From a checkpoint of a small mixture-of-experts model trained on Wikipedia: 14 layers, 96 GELU neurons an expert.
Below are experts of layer 9 (counted from 0) of a mixture-of-experts language model. Rows are named router (the router's row for the expert), down (a neuron's output weights, with its number) and show model dimensions 0-127. Each number is 128 + 24 x the weight over its row's rms, rounded and kept within 0 to 255. Numbers have three digits each.
Before each expert's rows: "raises" lists some tokens whose logits its average output raises strongly, later layers aside. This comes from a sample of Wikipedia text that the model never trained on.

# expert 24
raises: ":", ",", " and"
router:094154107138110136158143159129136138150131143129142110139122137086142175167092151136109123116133096117152138110139095116145103107145157104094119135108133104122107132134135121117155151152145094114129109165179131163182133153108142154152119150085163140109124173073135121136110123128174162139083133103135142108163153119106103127110137146133130106100082062104090121139115148173121095118097
down0:134140169129126156102136090162144133111125097126152101143124156126143134167120091134127155134150142084101106163112129130123096110128131125128163097133132088127134122124149120130120179088129131114125084134118083096171105153100143132116114090108159206144077149166093133124141131133132116140123103120105132136141188117123127139134095169115172126155152135097152130135091141129097077149099
down1:126095163162086111124073109109116153102111093105154155129108139124105135138112100140125140123135132152126149120097110076107093132166159147146105172137137092157110143138116134116142145183150086200157123089111148169123088136122137152128144142157152101091125137173128108124129140139133088113124114109121112105137130118107109125157141132113128186122121134144135160177150088129102127108151
down2:175084091155110098112148139176146135116165139138093149148137109151136121127140185063126139104132114182153117082132110126118077114094134106109135152100157186131087107157097136121139167114137109134132142098160122119120136134147116114116123126142124117079129112129102154166136101132132164139130144071126102124116114103172150168132116132105125142082122137156134155124135148106125135127132
down3:128129146098153165130148108108130166090145101156109109145160137111153141092131121114168138106122116117098141125138178198131110104145108147142117119114099109105158123158143138174127125162123141123144135133080096135159113133119121147123093094138124186142109103109103109114180098102132146160155101094108163168162114148109127103130113152086119139140089141126121085108091129144168128141121
down4:149156133150149156160133143121109137050133130167103147173101142128095139165104112144133143130124156113154120177066125134156145109128111119137112097126100126108087149137153180130094138118160135168087179137105086122131159127111174129107112105131151095088110115066100116122113133168118099155118114121119121115126125115128137099124118149145161131143141115121144115119147137134179114121125
down5:091155154146122111114130130138135074144106161112146153158116156134119133129155100160088135130122115131094144119151164105134109129111137124184105129105143116189143130091137124182116127135147123146124097134169107165056109150151179120156097133112106120105148093140088132125119088122133124093158135144097139138141088135144144142098154093112107146141140154120158146128125094164088117128102
down6:095100113111100122127099127072139141115116122097124150133114139137147150094098106138143084103107118131099125139148136165135142177117160146167102138115122126111083148133128062158150097141054153135126146142137159132106153140159123107161099139189130134133135124122155092179137164145120134115156137169098163090121142137151106109158112105146099139152136121098122129113094136116147135123152
down7:163102134132146140127120182163106118119147126127070119110131104127146082077165167094137160161163147102099127102126116155121126112120157139113183102112167168093111132132140093093131122125153154173131138108119103144101146126111145065120132135174135140134111130141146148071102148104154119163141128131105111144115149117126121083119137108082106132112113149153132124104145159110119145140141
down8:183155151165071130099129153121167150150158140110131117114158140116158133129123164102153120129144086134098085155129126174140142095112089106136121118122135123143172107131151093094122149153139135163104118165075127100151111100143065096102118151121108187142128127109135098133128123151124122118115111117096143167107113117113105142101118175122107141162117109127140135099136146136099168111126
down9:134086129129087102122122121146147105170139149166150170144115188117137135141161120135087144122133111115088108133137165089126124146144112130156123086141177123154153128120113108145134163124138089134138093155109118114108108144098128128169129119098116125115147097179091131112081115154171142096182149144085161094143152143133143107121154081113124103126108152094147128146111110113132129122088
down10:143136137132129144121087142098118116138128107123102116133142126127127135126143141112106122146127134135106132123128074186068129173123109125106146139135087143131101101110119120102123117155135124176161126128140123095148131159149107101088101101104112105115139122139118134140159110117164114112113128167118141163145149116136098186163104150170175138113163183134153121182144145135124091068074
down11:105103121102139076122124096144146109108117108145115139141134098098147141116126169075128131119153121154140108104115129123215105149109130134132120129145158129186141137132120093133129176125117119056164102084149152072091129113135159123128137170140130126185140128127120140145150114139128131141157119123129079098141110125118169157119101161130094160149112132127153102145139139111115099129120

# expert 18
raises: "lands", "\".", "\".\n\n", ".\"", " others"
router:076131139108146118152112083139168098135118136136138126161120128127138165148123102123142132150114131155119102097115110134154148097163087117142091119122149087147132131154146136128128149177152103122091193133143146122177077152152122165127125100160154093160127109106113165088089125132102111142102160132094115146146125162107148098113150113163130138120137065151106129138124131117175141113140
down0:125110104134148151123138119138142139103166159149159126099091077091135121163136151075097113124103113112130124097148119111147147161133128101157124140157145131117118106103132118114095172144169072124093146135158115098137087094101166152136119143131150112121112139128146122138136109124147113125176104175169157151089157133167104091163137119164141137119121104055114124140118134098134120148145
down1:100101114127139098124122157139142111089118103112148101162122139113157152133155117136136115143131108105144162142136150142061144137096137135109081099130177103079107127109095127127152101095158103078138106107125115149116116136113110112133108115127130123108125117110129139107134198113176152152141083149101138193184134105137142162128110106165128120148172141128134129128140108166128162145107
down2:148131146149103123120136186119116125136128147132128148123150094125068146141090136139138101123110112114182162112119115137100146091118148142178111087134135128138166121122134120089120101103142132116121125113165119046120119150166151090109130085131169137101167108104126094142154087095152089133128122130134136149131112107196117148172131143133125092145142139127146115162129146150115152112108
down3:133120135118010137127112100104177102193117119108119135145124102120104127120135122159146127121162094103157101122143113136143099180133116147132144145119153121127148135105126111125109123118165156167133138141101175098142122148145104104101153136172092134132137107125114138084112097139148143138100142163131114116114086155131157132127151126096160160136144122099132152142139127140132101123083
down4:119111109114102107127176136096140117107108128153138155112156133094128126092121090100138158162103117130161113120103173140133147110096106168131130116160151125189143130131139102126156139115097122110111116100127130089100106111120151108187114173135142134126160118111151118163153124133128077078103137132122145175130141125161146124144096141089111183087093150138140096131119129169124113117172
down5:142128126117128162111115171106135145150158137144120148093165113125135118117146107142112122177132130123135142098150090129140115126149149076125149145146136181110155105127125152100119116140148148159113144115120130190139162141116113086177114115130095105082173085168128124136095144072135150130127143139133114093162108112152104091124112135114168094142088150105169105128097120079104150125118
down6:124138171135111097149117114146170085126118124129132099144128146122134150121122146104113131129133155143112129143133090110047125118117132111127148103118140116082148102124134108103163143130094167129136134136185147069139137126157139114131099113164187116181088116121132124051144148128134147085093119115141126133148115122090125175131165127139106134140177127153114101144128117126124135152157
down7:127109131121165118117122168132117100165142150180141144106131130072101140171119136109144136125112141129117095105150099140146116149120079096188112179147148134097152096131163113135143118122158077096121153108149139156110154128121144121102123170105117083108140128116109164130136132130122177123125096119135148067118129146120160129175135120126162119123119131081133135089135164084129161132138
down8:129113141097036112106119102116186088185141128107125156151152079122089113109130134139159135126132096135151099121126131108142117166155129129144119133134138103136135108125089119134125100116139128137142124115099178100139114146123117130098136148186090147113164108123120133089105122136165170125104155181151099113134081150131142160130144138117132156113148138111134180140142145150110113134104
down9:119173106131114137111091145104113079126143142135115134131159084125140132121106108101136117133137074121126134109125149151159136116143168189164139102097130145166113127155098138120186096126105142115110106118108089188112133150133135111122178115104128126137143127132133125121168078164179145110133148086124096101124161121094155149115167129119101120093143146126102114159122097156129145156145
down10:141073093117109195122136188093110150140113132142096157108164132137106148127142157122139167118100087089091143162117116118123143109172127173108148103098133129157098101114162146159108134136115141146115100095123106160109206155115131112116152139092110127132117133142124144139113120118157107106125127115140109130080147117126163127133102138134153136146174150130132082100130109122150119104138
down11:105102164168139145151154095138139147123121184131139113116111149117151113089139099124077149121107100098127147088110113126098118155127144156121117140107160065145113126117118095135122082129081137133144105137129169103131127097144167116120143148173127148132122156102125142074127134114148131100118108131143167130130106111121121184155119166159158145121078126139133077098118126147130167168137

# expert 56
raises: ".", ".\n\n", ".\n", ".\"", "\".\n\n", ".\"\n\n"
router:145120138125156137118108148106171141141128080085173117122111148119131125101115113173153127139146118077101149136136106154151120092114149094162118137146087131152129133127122148122167119108145134098134139083146179187129154149122146129123134151117158104095083099105090090135106135088145096102146112171125119129121152106143162121127137082128114169155174112120100105141108127179115141134126
down0:142146083109100142130116130134141118122149142151105109135129119136129154161122102166141125120101132148100149076146159080159111149123123133101177103138149131145139066132103117144141146173121123166127144142140113125076178104104101142134170125121149130101095153092137122151120135127124097084144138133122140128148107159115097204116130098135107074162142144143118091155137116113080142144123
down1:157083083132163136111103078145117114138126138158105097116142111120099161136145099125177131097107129127125100162138108113152142146105121169154122083119116126125172119128067118171178132106123098125117137129129130121136161100153148149127124107137132138166152138120159112137084138099167117075133113111121104157149135161155147165143125150137138143100091098166145138117125128076139095123165
down2:137128146120131121068106107135093137150127108140155131164174105136073139129090115153138136114124130133119085108134097110123154102105151136129129168113146097142155145141146159116123135167141166158126127138103151118103127152107152115128166133152131148080152087152096135085134098161103119085134132129140155153126120128093158126101128135188161127136082125137102154073140127119138081077133
down3:095161147142114127071109109120105116125124171112142115147096114132106151134128116133120145157099113158160141146144155106143100162142119118131147141108138064182126095149111113110095113125110116134117157126136160119143131134076144143164118136124118142057132165110155145114162178171108104114123146146171158099157109118136121138147124063129120083150116129103111131133157103110125163157122
down4:141082137138086148167093128117150108129078152159118114182176135141131114118145180129117078130133165114114083122146120141158133121152145162103119127155082121097118168119125143184151103126156088137119116112105139149124156143130100134114162155111143118147100104118149125106086109148134129065172135118132135134160133100140119116131116090125147145147098160132138123094129146091124095123148
down5:132137125129139120077076116112119100146128131121134118114132110134164184100136144140119125109114100141109118158118120158155084132128119144156152077154204112166099135135118152089142159153116117123136127089089170143140083115163128146136096103131118141152125096115109125083143142165150100161120092162113133152078140103132146138068122129147147156118132140140155097149132131115140130166137
down6:215133131140123148142126097144117087082114118149150101119088113123168107153162144115146192144111144141101136103141123122112162100111111104148104140116147106093148122107143151108116121125145093117124109116141111123127092151166144117123126120123118138149106132147081154198135089121119123115138120121132150096140137103130177079146116164134152142091093169148159154106149147119111144129131
down7:092148172108125112090099142091099157186123095124136134131096187102102095118128109137119129159123119146163106106134124135145117139087124100125141121105193126120097124086160144126161170148087132140138110124168149137090108153146116114139109162149092161090156109097118133119161098145134172129103106156112147112093139138122107122108122126107127160124149103136158114103134166134163155125121
down8:162149096102123097166114117129160140104149137122150156106113136109123180131115136092089150157140156127117128136098131101140104115118078116097177113116127151189118130110099098133068146120109141130138157118127135153173137136130148065128105188119122097121141124115125109152134091128136187142152094149140126146140142122095127127143126120130099146153117154151101127134070120159125161145100
down9:083137155139088149101129156132133100155116140110128155126160119108134091115159094133089149140101109110152134111146088126141117150153149107116132145121137165150113152097136128117144115164135096116124077116145129157070159147105112138157143126166105106119185123121128154187136152130117132148055146136148129125145070100132162108151136154141133125093082144113084136163156128124117117118126
down10:126117171108147112130109142076124128117149111089094145140111183077130133124154129107115104147173123146142118089107096103122080162123101110116141149137097124155154109156133143159102107105119109109120136121162159119140124116140105130166137133179149138143145148130123150103065090088145141160106113117133104178120102140132108144117129157141165151145125149162152183116124132134100076143132
down11:099111110127147125155148151094143138099154102101153105169085102111114121118166141173117172129166110134115125177101097129143147107150135161105132126109082132097103124100151135174156134096113110111117127177152144123095158130096140145157107143130135160110112098100098128137157150173104156121098126138114158171146102118098135095149174131117121123156123153142110095095098140145125098107152

# expert 104
raises: "ley", "ious", " against"
router:146114138123114140134137120098087095108113094157151143169112137095142139132136108097141113134102124129116117103160174109144123134098139144146161151157170145129145113100138107177140140123143125113169144121119091092170085129136094142098167122166121124115170086100097156100146136149138098123153081139096110150123155126156091188137156105174151129121162113126114115114166124084122124113119
down0:146148106143159123125157118112115106148102131160093157130112155111117131092175128102122092091123166104131096156123122131121091152158155116124120143119134149171126150162097141079135122120138166140099100149178119137144158105127152089119167157180145142145121119123138127091117132109129132122115116132118116093143106159126139144142136124137100153132126118172088146132081138117112078042155
down1:083124091061097110107116133147153106111131141161096142113146135134112149129165146154119119129147101143094135155135119129095175129092127119122104126137143119118141146125115132118156147125159120115134105160118138139128082176081106159114114128097185103132091125148126079111146181088141104180143154130113125169093128120111145143082163153119155104112181112122128132115152142129125142153116
down2:137126105144126115163110155138101107141160108136117136084124180152148132128138103107110113088121141126153107113097111146111108173150113129142102138098135130122114043104145125097120137113126090127128088122106153116088108117141136088129105140118163150141190104124173209136124144116115180127118171134118133120139107149112137131102143131112190117145132128141172138130125126113119140130158
down3:115112163142136099157099122138160113097149137126078161160159106127120088169129101113135114140108135126133093094102094100092142118142089137131112117100127080115154103127118118158179083163165153144118145077085126100098159153113139106151124142096110134124143134116149091121150117121178150091153127147140142128130119165136121151123147189115133085130145133122154158165149145126150122136128
down4:151116148131074138145132127100168122107131127145112126111142108142146116116120087128112116122077152165099088150143161088145126098141097148158152107137165102137167114108170140162152155154103130155115135072092098123087107140128116111153180089144133112132122100125105106157119134112121167097169105157173138114154125106166153104154122101111136119107175126101161112119148144134129104135139
down5:156119164138111094133151138087114166137113128100131120132176154171161091150116129150080088109127136175136080132154122153114126136174138143142162086134121094138168115122113187108108135139112116123109164134134100126148105113135167106110117119101139109125172094150135136110159097143101126134137132120140139118100170164146129098120123110065097142126128079095132148110139121126158109111103
down6:143118078133149149141109131149116153093151151169096116118136136160166114115159115142114125128114136121169149112087105147112117176177123117106127140138104102120093078108086105137113113124117109113127110166105149162103155125139108118133143136146148190129127121116134113151100147119124126134133113126116135158066115193112153124111139099174129139113178154123148137143142105114147100062156
down7:065102100124156147112137118124110152139128119119161121125135120125129127111135121131156120159125132149116139137109069150163147125146099130132097144175144180086148090135081130049143134119130124128106171132127080120113105097068128119086174120141134148149144122173102150131154145134131119122135160111092124166092133098112133157148150170135104143142142122144127130102099142159120114130100
down8:142113089090129177094122159119130150073181183156142064115130143098122117138120157109126126096132105100097148135154131076112118144151131141107100132112118089111159144153145130123146153147130109094095153103125175084124113121126124152130121135105124164124147092147097158136162107086119170118182138097131133125117162140108123109166168135118140118129130115128161145125107158126134131119144
down9:102148131146167126097096143148094146126115172143120135109068076136103098088167151098164116139136113142103157086146136131143141137129116117107109167155117116120087117177119116140125113178118150136150103147122171131142139067119066125140147123126130152168125114142143125146132116122151131133124113150104110149172125153095131088129110133173108152083110123163104128091127148119147148108133
down10:110124194149073145122095150166094128129118100132144145108129103121112155150139108140144121112112136188134139107157094158113119120113127098127119111164119084106120125149131177101147123151149119152146184093136152116156093083124169120113111125117194086126145073111141112161125141134127105117104123085140119136131135122118112119125160111140126103127132128120077110140124139171135142174139
down11:126143114162129137138116077151142138103112096094132157143161144125106111104082156138135114144123126110113107106069122129138149145135151156136120179136150141117142100120158078147150135148104159120096127156111100092107150126201068139149135141094124146146124123149101148113081096131094153149109128113115136130166110144099124118155121084154115138123117075151095146121143162152127157143153

# expert 25
raises: " others", " other", "ael"
router:134112099143099090128154177122098160185143162118112114163158100131097101112139128123122152149151144105117120157193102124133152086137113125117121114087148122126139177131125152141108152130144154153169085160115112112152130135133098128084151101154130115136154140111084108096145140122123091142095116106142118102098106119160176176110111140131109106121132177135144107162125139107130145092115
down0:130149125110107140123104098094132129151085161120124126134123103127144099071149100118162113114147145096092156102129149136093095129179155124115123114126176140146110043119146079139143132149131139109137070114130160127135088146124192109112112145123103134115147121143149133103117135150140173169156135101128162113149123122153153134123114151121104128173110098127144127146143164137095162136132
down1:110104133143099151160150161103110173119114120164113122110173118095101087123084105129166131127121084121196129140174146116167143073130114105074131113151127123137129120152132140182114121152123133169152088102127113097116135131110145061101111121154143130091150159111114126157146124134124110123132125133149081133124142126143112153134131152077137143122091150128119139145089136138137122142155
down2:130124162099141116112076112110113112114119128132125141142160143120200168116162111138122114141130150132108114103118191127097089141121116154119157153138126126144106086132120079092109119125132107139137096114110125090113128169208156125139114122152089113142146100148152143137127112102166143128124119111111164123129118152145130114152122167157144114181122093079114107112139114146086135144169
down3:144154105098124128137112123138124137109177125158106103133116102167070094120077148109119084128085123136130138123089176120129131128078127093118134132141120157129102134139149129146119135137127149087116138178168108136111115117126114136161146125119117152078114151102154140126151142136187135141167151103135114109146089103149129168089143088106135092113171173150125137157151141128153131094156
down4:102117110124120122131112161130192169112148151132133084073144117094129097104060142113158129155115108154107140100155144136180135113109113123090123142130098129133182115109136144148139123148114140145192110102115115092157148141111096081109110153144116128116123129157155135125109104120115164147112152097134104149125143096127143155141108150101103171123136115150080165145134147117126096117105
down5:111153132151084141181129111134135113161111098125118149117145099167111107154119089096139149107151161087140117172130114104101107129151117110117135092170131086142117120153144147133133161149110118105151111152123101099086119126154135142113116084104153125112120158103137159188161154138116106088123139129088130175111102176168141159134130141108095110149126180134161126121143101142126115101110
down6:140132134146144135127126115137136116106173113129154098153134165141150138134100137106153106088133122109168139129133058123119145127077156117152133118146137154113084154109166090083139121167147120103142141130113134125131115121077157124101125130134152124088151113113108155126112111123137153105113158133134091115136157150131109154098085101106124094138099172114153145186146182163121139127063
down7:105155127139122114130112163183140108121138138143133116118108129185123130149116130132146139091110170112109118143103132135123081089085139159078093136128128130100119128137104099159116155117137144109085176143167105098131144098133147134084132116133205138156105083126107125123132129096177113181115109094113131098138118105132118115127146143138148130168102113158114112134129127139138192153124
down8:099123165126094129125085142167142109152115099120141170100098115176122071097105156120150118087160141125140122185132113139127137188126121155113140084125172120110092135115098146119148112157119122123147128154089134103098131134137137127107135112109146135149120093112129114152139148161154118098119114148114103140132113134099122126147144113087121136155118189191169114128159105139137128147175
down9:128179111154114137141119143126134117112159147103141138103149135141128105148076159124166083129120145100111125126134092130148140140137155158098099146114159166082122139088110149198169084125106132148136133117085144131137112149147135120138119129113115146106120161119131149133179134112078133169141137141118113120104112098112094122150132118104146131151087114159106160115085108110180071101131
down10:106155143136116134114128126132128129120162183101103094146127147081139153114084146080142076112118137117098138154130134174156108085073125112128132121103118142119144168113149132167100157099162154114137118146138111080146137137161097151156101096142157116171138121173130143106120124125125098172117120160143094127106141099119106086128125157141179136108120117143107114130136116119147171098101
down11:116110112156091177129145112128153082123105133060116105104136118144135108105106134087136099101156131115135128143106110144064157170131137138116100140161151166116117154126157161142176151105130139106134152136128147158101136164103170151163120078157159089122141115125120130133150117136113114063117140155114087172104128153120148137159161121156124152139116128121132127130114128147143104108099

# expert 64
raises: "standing", " His", " Its", "atory"
router:092136145158083104154091149167124164110132160136113177075133130119110089132124147137138140119139138112083162101113177091103151084128142113111144105148152133142106130122170163106133130111119100140150091141139126089130155153138153111125113105148127124141136091141125165118131140166165121134126163168130134156118139156164124116118120179127110133187165141144112176143112097102140145110155
down0:136152157128148128111110108138130133164158117137151112177086104164103088154109083144131124161114152104158154078124115135112135072154133158117120127113151154128084127165134143124110162142100153106151140075141122164154121103111140153128105115107119142137135172151069124095144167121127128084131132103146091148130094132134103144123116116184119121118094115136150082134144145124106161134098
down1:064100102144099156093092145139153097144114131108128176128134168084129162167135106081133133138161124145096066132146120128100126112155155118136089140123140070146156133151169123151162093147116136124106115128134130172112132133156150119118136161139116147169118175119128105137130105105138131114122120110161110173106129105120120116161124107158146118090153139119138185113129150118129146096116
down2:113118121122141096105126111090113079160102071114106119107106110117148138143101118131123124134109133166169137123155102134144113119123111143129121139163152103171172111180111125137135175154131116154141130121133133088080168146136116125148108194139138118115120108087183132104130101129078112111109168117134085107132152101106133164141149141164075126138138167127114133159164135142141123139116
down3:127095166128104155111128150131126155104155113081132119125176137169141075142144139155146106108181102139130156119117153114157141136129155080137124126141107110116132107098129129163129102149109101168131111134138125142135110100149116090167116112111058129075100150158138104146126127132142129096130102127168120126145133129094098124137108176117120148150111146121184130160113143164065121152125
down4:157112123107159134116145164142145122131136159161147085106102124120123127132132143168125141145097140090150099164151078135136113148114100146152139137073086113092122149154064091140103123097138164160122162107074148142105130152141048125106151135121131115135143102106115157135114126108132152142115119136124149125117124121132132176140112099126159120135135130169100087108141136146162084156118
down5:127112146147116129091125152108137056112164133101121163117127099103150129118137115123152129121090153133149123105162153099119159118134148116110114178103074102161086113137125152130146157114133139151126126112101102144101175142168127117108102163119154116147158158108092125129139143140125161103135130091110065143126141144151128152200094109096153130135140127184136139122138120105110095144112
down6:091130102128082126170094093131139127107092113105100195114140170121140140181131092092128150135123125136121113105125155155096155095152121151121074118175147129156130142140144164133119139121105129138104167201167101147168134121136106112115161153101134131124105137117119113128157109104121133143154136117134139163135131154129093095106122097134143124115139100123137170100075107119139104141143
down7:139150148123140140127148168118116096115124106124178126109103089115163129116135125161127145126135140141136151141115125104149069095158105136124113166080186136113076136157125148119112153087123160115092135124153119195142140133122061124122109185130100101130110142145095119137125125127124170142147159122081135103146122145142143120106148105079147114127144098148112113145124150088150127100105
down8:175113138103092097132139136121122171111114100121139156128122138043094153141109120108150118109143105126091134148074146120115140128118137110100113115139157158094141134146173141139185103144110106107108102146134131094173138109147149170136088116141102131077088104167156140157161133087130124136144124145142117143151176107120156096124149125095110133150125141136118138148134142120111170114147
down9:127062138089088155120131108139147087138149127161117127126110129089129154117110136129139150115111174122150127127113115126182139178117098182157125144091115101116130126148152118155155116120099158144123112132079153113119107114148049133112121165128150126142103101141132133127104128175148131132120112100103107155136096119138090149166154112110135106134135136147162089115197132149130114137126
down10:081144115092099115162130135093115113087132144117122162122138140151112086143131093097130095134139124141114164134137141157096147106149121120089141115153153119119129132149167174097103148148119119154130100144188106069117099129144191122143131111105172123107068126128128114101101175101134126177138142130105131124178141148137090141145126136121110136142102141132145153147096131164116162140119
down11:118126124114113130146088125125134137085113136129140141091141148119116139106100115066142168144108102126115142119128147104144148058127149135105103129199166127136123174160154131155100111146106128134169127150100117185153095131158138135080168123142096092112104122123129127124135159096159132154128147154176121095146101116129093122123145155134164108149116108141130123162123080125119104128163

# expert 45
raises: "On", "During", "W", "In", "The", "=="
router:080122118136151131156165130121109155164153164117158155098190091130110130143121110097124094130102184106096144116078143158123130106140088125142118133158122164139136103128156143079090143130085096153096111132143115101144113122140154098130137124125124121099113162154143121132103101127139147157132140136097163148125142171138137115087125099154084125120113169134116138101118102097131161171158
down0:159106127167134150091164118123121135075106136147150159147132129140139151140104133142120133161107114136106137110130131107147168157098125137104106093151136110137178135114092140158162152136109092121156143115136186180119137132140158116161127103090088145089124109123124130122106121125105180153080136127119058136131111142124109133134075132115130162096137106127070125123117107106093141122164
down1:112095145101143116153121154103121128151154159119125161143139129116126078169104117102101067121116102059116112139110153130155167098107132133089143165119105132113130141098130117129101142115113101136120076139160110094130086141120181105119151104143142111135145145128149122135124152124141141129159162124095145117121120164123118156122121126141096129093145161133116197121102139120202129164110
down2:105118137109145156123156134122150131135077127154154099131141156155126124085117165103130084123104103077108080111103137149138134132100109113134130138153121165148165128093170164129093161135119115147175091147152143100122108149095165072145138110155120146130097086117137124115171162117106156155123130094095099124119142126125100137130119110153143137149141133127131180132093086119145130146177
down3:104122126152121127144170131125153113143134133156155144141115107134148147109143127101135117104152094107125074136158101123084144143130117111110161134133155113083163148074202148110110118136105192128115129169124109135130134125099135104119106126119111145146161105162091141103146150122111083146116126066076144126134126162134154146119138131083163169139151138089128157108109162129136123110146
down4:091111130189133126116121134134153091124134120129087116136130115123144126111094121094130115160161172120125101113101196116126119095099119192131132146120128151146186130145115142133112159091115117156174153152118119148094118126117133120133157148135131112160082117146124142145109078121102150087120186115128128162146157123122127084115143091148111128130110071158146143110116105106142108135106
down5:141133105153136136139107150099093139131135139089142190115121091117114138183141129106137064082150092133131154185103131144162131117101131095120118116132162151090101162110135118100118147133112120164110075152176123138128178124149145116110155107132120131146097102136093131132110112141121114159120116103104124100123153157146118121125118170116124156107106157111151189133104162119162123131118
down6:140136104155139144107165126075110144124104138083150185146141121129154118131120137155109086138092136108124130141105100121133135153109111085105112134189113144103158106128127145107149133142140087120181082160195159108141107114134211089148142134101117138135123093092123121118121144135111136132127165134097106132145131153133137128121117117101096161100149163108101131141112107155121151138131
down7:116127148138158172148153139138140162167079139150111163142127126132136129114118109051116090111147132111119105105112119112082111146088104116128152111120113147120109131144150145099066139085166124125087099118144136126105100160133173104152161119130119125124107121127135124146124146115131181107143124163156132143142148126131083144131128123162131122151088146081163193123109125091129124130161
down8:101129156114134124127151140081084136135109118072166146124167131133123105149110122122110091156110167087126125146099157138140119118116136118125120139133134156116111124129105108089115121134117087132150045164163112076132068091146214128142135120124138110140120132134144129105103143140145124147155183141104118147150166121139132119135143134139092147093139174111115137121139122135144154139111
down9:137139160171137126155125121114103102130143115122162138096134084156119103100141130135118114132146108076112176141133143118121127158156120093129134124106104153108115130133098125111122079081121160137109112107133121161090150118120179127136146071121121147132112119176144133149082171132131180154106101139118160104100116119123169122135152160132150084150137126128078111160108137137077164119164
down10:093086127124104154109140126101094106145146140110117152107125105132161130144072134118132090119125095104133154170105214151114146137161134111121150142159126122127082096120152137128094164126127122117116107098182108121140107099066196147112148104140131121131133144124132108124109121126137147124128167110085156119088132152136088152135130156135113124143120157108119122143167146132128161132170
down11:145120150110139162137138111105103112119126133107076142143106118167111130113174148075101108100129129089102112116145125102137099170107097128145133144122125179112132109087143168116141141122130122136153101180133123102107125146108147126140109103140147135108098120112131141151117091110120163116105099096115131127120148127126101114133168120155114131192094187096131198169100124119162127151169

# expert 243
raises: "\".", "\".\n\n", "duce", "ove"
router:140133173123116139142120112091125128169126116130122128161114158147114059165147136163118137146128091085126102155100123117107095115144129128103122152138113092096102145119144129137143095118147111095109098088157155124156172149083140132108149098083085117130110127141089144150118131129128101110146115144146195116104163125121108152122153108167136161120107114148135149169120147195115117117110
down0:158129105154129143152101106120139115177078133114098103101146136126155106143144139109152161143116135103122094102166109120124081153081123153104109157156146131155147119082112102127124102088159114134126111128155105151120099127127172123165117127149095137118154105117163110143089142143109191115166141126104178136138123147150118124109145158099117158171086111138125130153113127172080125123108
down1:110124119154113111143126115145128109142148122096126183143124123136147151141165104126156100158140108122099148140128128115110071103143166147143116154154105115117113106113125151097123133126175106129134179098125121140097091147139134108065120134107172132131130126115128126076107137118191185147096109130095183148141158134144145130093095134110126142159153133129135189119131114108125086097148
down2:127090118146167100094100136093099124072145149095128150145150132124104121142097169153100123137167152143150150171097117149159110101119154115084172122146100130131131097116151097094121119108109119131072144110133144137080130164167115145107132130062164136148130151150149098189127112096113119118141140143119129119122143145152158108141136122139148129120174144102127129133140130086106137160108
down3:129147131124103121149145142074115135088135103083101145099125117127126131149118088164160116122147111144133130152135117153161130114138100114115092090169141114131111104134134135122071127147140150134096106130132125103129126109116177149144160136086106159112112142141157130093121123136111148127166192133131127108128078186163149128130135113104088168103129194131104144169135161091110160119123
down4:120146128110134109143079103148133113118102114106132143125101130168151145144116157167106119111138166147172152118145113113168124131080124123142145117119143118131084099163147150107089110134080133104161105124114115156141145139144143088126112087121157141096144111120120167136183100153123188159137122134107121102091139179135126092141120140086161101113116167145149136091158147102089155121115
down5:138145145088122150124092137098122125118128140141148134123105123131146133108154088076133144170107148148147123179119162152102086112112105129127115141070110065163136131136095156121140097173128116133137103119111131126103158133127152096107069140132130138139095097106120147135161167130099127161138084125085172124127138148126118107092128140154130135141147120155151166102180145125153125143176
down6:126112124094116142135091121170114132118103120111095118084125118127125132126172142134159142154154148152110101142104105108179097102098121117113130057129101133147150154106126112156134146094116142177118117157129115140135121141173131116173143132116103138143096145090140095161123074127140169157155135155155168110100103115163146093126137138106120159089088150149122095127173116090129132141128
down7:125137107129139157147069104134116145152136079122103184121132153084162110111133168136143138165134081138125111133145128109121131104175120159157116084087112109146107098161132144147154096144135100112144143110146143140151161150095102102149110118171113141122140149110145111120146094121098147119090134149115134166106133176108150102131133114131161137131113153152101197110096161103110119113108
down8:131115123117140084121107179168157142144140117118126104091097163126117122078139146126103131090117101174091121187134106110145145116096119105110128100120132170128108131164111105093119145137148110160141094084138142125122167100154145114172130110133128131085117138144129173129148120105136137174149148101108131120164132148141128140176122073136088105106094132136102127129126158115122124115187
down9:145127151134125099108146109123142160149164149121131122110145115138126127132131115088160159158062142105144130153146130135100097132157141148119094131122112129082111159115164121203104081153092161126134143081180107164160139116097131129119108114135134123127153127129128112181134113117103125162143130127132172083123135106124117078121124103129092111135121097147094075128148144096122169136143
down10:154121140092091124128114125133100080094159107160145118107136164124122128120166130080171115112119122151093106140144172148131062073158153143100119117123168127120113150142129161124115127166107115155100112113129128125142111150139127112146136136137128158113074133174106152127112126153156101144125136067116122137112122129184159143090129121095160153130130121110084131125157152104143120128176
down11:130109176066140142117095135178149083127142113143117113121116112099165157136126098167116116182106159143146130127102147097160101097143086165108137061144114090127096115152127109163157147084116173148126138119118138126113125138155144128131169137123118109146115131091148133102142100137154130141146126143176147149143108087097155096102115116118106139095123153163133134119154096108124134140127